Experts of a small language model: width 160, 256M tokens.
Below are experts of layer 4 (counted from 0) of a mixture-of-experts language model. Rows are named router (the router's row for the expert), gate (a neuron's input weights, with its number), up (a neuron's input weights, with its number) and show model dimensions 120-159. Each number is 50 + 15 x the weight over its row's rms, rounded and kept within 0 to 99.
Before each expert's rows: "comes after" lists some tokens at least twice as common just before its tokens as in all text; "gets" lists some tokens that make up at least twice as much of what it gets as of all text. This comes from a sample of Wikipedia text that the model never trained on. Tokens count by the router's weight.

# expert 72
comes after: " d", "-", " a", " the", " (", " and"
gets: " d", " de", " s", " Le", " oper", " al"
router:43 68 48 61 35 54 62 59 58 39 45 67 32 78 76 37 64 52 60 17 62 53 66 27 41 27 28 31 32 61 46 59 46 72 34 63 52 42 68 57
gate0:36 41 23 64 62 89 61 62 61 38 48 56 51 67 37 62 40 73 46 34 53 54 34 29 44 72 50 40 46 61 41 48 58 40 27 42 60 39 55 59
up0:30 50 47 36 52 60 50 62 62 40 51 44 43 45 50 56 53 69 57 50 51 30 43 55 54 68 24 40 46 70 50 83 44 43 59 62 49 54 46 72

# expert 18
comes after: "0", "2", "3", "4", "5", "7"
gets: "0", "/", " /", "2", "3", "7"
router:49 55 20 43 53 37 80 53 35 36 75 71 50 67 42 29 52 45 34 51 42 41 54 37 21 22 17 38 54 54 53 58 68 55 44 45 57 49 45 54
gate0:35 56 24 54 39 83 69 46 46 29 59 58 57 54 36 37 44 54 32 54 48 11 35 32 47 49 02 46 35 44 62 44 46 75 38 29 30 50 21 55
up0:41 55 29 42 37 34 81 53 59 65 54 51 30 22 32 61 61 31 61 52 78 58 51 18 55 55 39 50 59 51 40 43 56 44 35 40 28 59 55 64

# expert 16
comes after: ",", " /", "s", " well", ")", "),"
gets: " and", " or", "–", "/", " &", " /"
router:54 40 64 69 48 38 53 39 37 13 48 48 43 46 59 33 55 35 41 42 48 45 40 39 44 49 16 36 52 39 48 36 37 64 51 43 55 18 62 38
gate0:43 14 39 63 07 57 56 45 30 69 60 50 37 53 84 37 33 32 52 80 54 36 40 41 63 56 58 45 49 66 33 38 53 68 66 52 57 36 46 70
up0:68 38 42 44 61 78 51 45 29 59 40 66 31 39 81 35 55 68 63 53 27 45 33 31 62 68 60 42 36 60 48 41 43 53 51 33 86 33 58 74

# expert 75
comes after: "2", "|", "z", " K", "ak", "k"
gets: " ", "j", "0", " Sh", "y", "ak"
router:54 41 23 74 40 21 61 38 45 41 48 51 61 50 62 30 65 56 63 24 47 66 77 62 41 39 39 16 75 37 49 74 48 87 50 70 39 39 52 54
gate0:61 43 58 49 35 38 50 68 29 48 37 43 33 62 87 40 71 39 41 65 50 33 63 65 48 42 24 43 59 46 54 57 40 62 42 73 56 31 45 59
up0:71 43 41 62 51 87 58 41 53 34 52 32 57 57 47 63 57 25 22 69 53 38 78 46 56 45 35 66 50 63 66 59 48 31 34 61 50 31 70 58

# expert 10
comes after: "\n", ")", "0", "3", "%", "4"
gets: " |", "|", "born", " th", " born", "ince"
router:33 32 38 58 43 53 41 53 28 49 53 45 74 77 43 24 61 49 41 53 52 38 64 26 62 56 35 32 43 45 45 59 44 69 20 50 70 41 21 55
gate0:52 68 45 57 15 45 41 47 66 62 59 41 59 24 58 51 61 54 32 85 51 32 56 53 57 53 61 53 47 56 52 57 48 51 40 71 44 60 47 62
up0:29 49 16 19 26 48 60 54 57 77 46 27 50 55 57 74 27 50 65 44 64 67 73 46 67 45 49 46 29 53 36 52 33 34 44 78 56 50 54 30

# expert 81
comes after: " ", "1", "2", "0", "–", "3"
gets: "1", "0", "3", "2", "5", "6"
router:39 48 52 73 35 43 75 83 27 30 48 52 31 46 54 31 47 38 63 43 41 59 54 62 43 26 07 29 63 55 52 33 43 58 52 63 54 41 41 49
gate0:29 44 53 60 48 32 54 61 28 36 35 74 39 42 49 45 68 79 62 69 64 54 45 46 70 80 57 37 66 69 82 25 60 37 67 56 56 61 67 31
up0:49 79 25 43 55 64 48 46 57 54 46 59 74 83 65 42 44 46 24 33 21 57 60 32 27 27 71 59 32 45 42 60 53 60 43 35 67 25 39 92

# expert 4
comes after: "0", "th", "3", "5", "4", "6"
gets: " |", "th", "st", "l", "h", "nd"
router:77 46 24 60 24 55 74 58 17 32 29 64 54 46 61 38 61 55 44 64 39 53 58 28 43 46 21 40 42 38 39 60 29 58 49 59 78 49 41 41
gate0:17 34 78 57 38 55 38 42 65 40 51 51 34 36 62 46 23 32 67 48 25 38 53 42 62 76 50 55 45 57 48 49 32 52 25 33 52 48 40 39
up0:52 56 29 37 64 38 26 63 45 29 60 54 63 66 52 52 62 47 57 58 34 38 50 68 53 11 59 51 50 43 44 34 61 37 59 43 93 80 62 69

# expert 79
comes after: " |", ",", ";", " in", ":", " /"
gets: " ", " most", " num", " record", " larg", "Š"
router:49 59 48 61 75 62 54 46 44 57 59 49 38 61 42 45 70 44 41 40 99 53 57 48 34 53 34 31 48 25 48 69 47 49 43 63 40 09 51 45
gate0:38 39 67 53 57 56 55 45 72 51 79 42 31 47 43 19 14 59 76 29 45 47 49 88 43 42 64 51 56 71 48 39 63 48 45 53 46 59 49 36
up0:18 57 54 61 54 60 85 35 44 36 61 48 73 61 44 26 36 26 69 51 62 64 32 55 57 54 57 62 42 43 54 63 70 47 43 49 39 17 24 79

# expert 64
comes after: "\n", "|", "-", " DF", " El", " L"
gets: "-", "|", " ", " |", " St", " El"
router:28 67 26 64 49 36 56 47 40 72 55 38 66 55 63 31 65 31 51 53 41 55 58 19 55 58 32 31 28 69 73 40 46 59 58 58 54 28 36 35
gate0:50 55 32 51 53 55 65 26 69 62 32 47 44 57 58 55 63 68 65 34 40 45 24 51 38 60 44 35 64 60 38 64 39 26 59 80 69 84 66 43
up0:49 08 39 28 39 45 39 66 34 44 69 71 38 31 44 16 10 63 38 49 41 35 49 41 34 49 46 37 41 52 57 57 21 49 33 63 43 29 62 29

# expert 9
comes after: "\n", " at", " gradu", " High", " stud", " Education"
gets: "|", " Y", " School", " University", " National", " sub"
router:53 35 47 70 56 44 37 68 53 70 12 61 68 63 82 28 63 40 53 42 51 72 79 32 53 15 47 63 42 30 38 46 43 74 47 73 72 55 49 45
gate0:58 28 51 47 65 24 44 61 44 64 45 58 56 76 48 67 62 51 43 49 71 45 43 65 43 27 65 37 65 58 45 44 49 75 53 32 80 65 55 29
up0:52 63 37 18 69 44 42 39 42 54 55 42 25 23 47 48 56 32 25 51 41 45 74 62 61 54 37 58 39 88 66 41 70 64 31 51 27 31 44 43

# expert 77
comes after: " is", " as", " ", " with", " was", ","
gets: " a", " A", " an", "1", "A", " ="
router:45 55 33 52 51 37 51 61 54 33 39 47 63 70 69 63 46 44 55 49 55 45 59 31 65 49 23 48 33 58 22 66 26 66 54 67 60 59 26 60
gate0:62 53 74 42 46 48 55 86 70 54 61 83 72 24 77 49 57 38 54 43 41 74 81 32 73 57 64 33 21 33 23 63 74 69 51 42 47 32 28 57
up0:60 76 21 45 68 43 65 50 56 29 59 34 45 70 16 23 55 47 46 43 70 41 52 70 42 91 40 77 68 67 69 46 51 41 49 53 65 54 57 53

# expert 67
comes after: "\n", "|", "-", " film", "==", " Award"
gets: "==", "\n", "p", " prom", " com", " for"
router:46 64 30 52 56 41 76 59 26 15 43 59 42 46 54 36 63 67 55 33 47 41 74 32 55 53 42 50 26 69 21 40 49 68 30 55 64 25 60 66
gate0:44 49 47 55 55 73 40 60 37 38 69 64 40 38 53 32 63 21 78 27 55 45 65 39 51 30 42 47 26 59 08 55 30 57 41 99 46 70 60 53
up0:67 39 49 20 81 34 38 85 41 33 65 57 88 52 55 51 73 33 45 67 55 58 26 50 43 30 30 60 43 65 41 65 16 79 43 78 50 54 58 49

# expert 47
comes after: "2", ".", "1", " who", " he", " they"
gets: "0", " he", "5", " was", " is", " she"
router:42 56 53 64 44 23 48 74 29 66 17 40 36 87 49 60 62 58 57 41 48 57 58 68 69 37 21 38 62 53 53 55 36 87 59 47 54 35 40 44
gate0:71 61 45 45 52 37 41 85 97 46 57 44 36 57 39 48 59 61 63 48 56 55 52 64 67 59 51 73 51 48 46 59 45 49 44 72 58 35 54 50
up0:72 76 53 87 64 35 29 66 75 79 51 69 55 20 17 09 45 69 24 41 49 70 49 52 66 33 73 71 53 78 48 81 17 58 61 50 37 29 29 52

# expert 54
comes after: ".", ",", "In", " In", " wh", " However"
gets: ",", " In", "In", " of", " that", " where"
router:50 50 60 41 59 61 75 79 16 13 53 80 68 70 51 47 58 80 42 56 48 59 70 41 52 41 31 36 36 30 74 52 38 63 53 54 47 42 46 25
gate0:46 65 60 42 79 62 69 54 70 42 47 74 60 51 63 65 18 78 23 45 39 70 54 09 37 51 67 46 40 34 43 23 57 59 40 35 58 56 55 44
up0:43 29 52 71 37 38 34 30 44 59 83 45 56 35 54 38 63 37 49 16 46 26 61 56 57 89 62 56 64 60 61 57 39 36 65 45 33 68 56 60

# expert 65
comes after: " in", " for", " of", " to", " during", " In"
gets: " the", " for", " a", " his", " one", " per"
router:54 81 50 60 47 39 66 55 33 46 48 65 64 47 18 53 51 68 41 29 56 63 76 34 51 42 39 14 52 32 34 52 40 59 55 67 46 45 57 47
gate0:38 62 32 72 27 47 46 51 48 68 49 41 62 61 42 69 38 28 57 66 38 80 71 41 69 49 39 51 49 37 47 77 59 45 59 32 26 62 67 60
up0:69 55 43 43 72 56 46 40 50 38 75 54 51 57 58 50 46 53 52 48 57 47 57 49 41 76 62 56 40 53 55 38 50 49 26 18 53 38 40 36

# expert 49
comes after: " ", "1", "0", "9", "–", " $"
gets: " ", "2", "1", "5", " more", " who"
router:55 70 62 48 61 13 46 52 36 51 57 58 43 73 50 60 83 62 33 60 76 35 46 35 34 35 23 57 57 62 44 58 38 72 46 55 69 60 58 71
gate0:36 47 55 57 29 74 41 29 46 05 62 36 45 75 23 33 62 62 62 41 61 62 42 72 81 49 41 37 51 66 39 50 32 52 59 33 16 57 58 53
up0:51 69 24 38 21 71 50 55 34 66 60 63 52 44 44 35 33 19 30 64 54 37 52 38 71 48 39 67 56 50 53 66 59 56 43 75 63 50 40 47

# expert 14
comes after: "0", "9", "1", "8", "2", "7"
gets: "1", "0", "8", "9", "7", "2"
router:49 70 53 60 41 33 49 73 43 43 37 63 75 60 50 34 64 45 38 49 36 64 41 31 67 45 38 46 46 42 46 74 38 75 43 61 37 30 39 64
gate0:36 42 58 75 55 64 53 53 55 73 70 40 55 45 50 44 57 49 66 54 45 43 50 62 44 34 57 46 59 28 10 49 23 69 42 28 36 53 65 62
up0:58 40 57 49 32 48 58 43 35 41 43 60 52 65 54 35 03 47 36 46 34 79 34 60 47 40 53 62 39 54 41 56 39 38 53 40 53 33 30 57

# expert 7
comes after: "0", "9", "8", "2", "7", "6"
gets: "0", "1", "8", "9", "7", "6"
router:82 58 44 76 44 20 58 60 63 47 40 52 62 66 46 39 65 41 45 46 60 59 38 60 62 52 32 59 70 45 56 55 26 58 11 43 76 56 32 29
gate0:37 30 28 56 50 42 40 51 68 68 56 45 67 65 45 51 40 40 43 37 24 57 44 70 61 78 12 56 50 36 26 46 20 52 13 59 38 54 75 30
up0:56 56 44 33 49 42 61 39 51 30 33 65 58 54 45 47 34 51 50 27 48 71 47 36 29 50 67 17 59 56 74 39 43 44 21 25 50 65 72 75

# expert 38
comes after: " is", " It", " in", ".", " as", " was"
gets: " a", " is", ",", " was", " It", " A"
router:45 41 23 43 51 40 68 72 43 36 34 54 68 78 62 55 56 53 74 43 48 52 56 32 45 59 47 40 55 54 31 39 45 78 55 56 62 62 35 62
gate0:53 48 36 38 50 77 44 31 49 86 24 47 29 36 87 50 49 53 48 45 48 54 60 47 75 55 38 61 28 35 47 35 55 61 89 53 38 44 56 47
up0:43 42 37 49 83 63 35 43 61 59 23 37 33 73 83 42 39 33 39 10 38 41 37 62 65 65 40 58 48 20 29 41 45 49 74 70 77 49 67 45

# expert 85
comes after: "3", "1", "0", "4", "6", "5"
gets: "–", "°", "/", " /", " –", ","
router:56 53 53 70 47 36 58 48 46 19 53 49 35 91 57 12 60 46 37 53 29 60 52 44 55 31 42 50 46 38 29 60 43 84 26 60 55 38 64 50
gate0:48 77 48 40 69 65 38 63 29 33 02 24 49 40 45 62 40 55 27 64 61 24 60 68 40 34 37 36 61 45 65 31 31 37 54 37 73 42 63 83
up0:64 57 36 72 42 60 54 46 54 47 65 52 40 39 37 33 48 59 48 41 63 49 22 41 56 32 32 38 44 26 67 53 50 55 41 57 19 61 46 58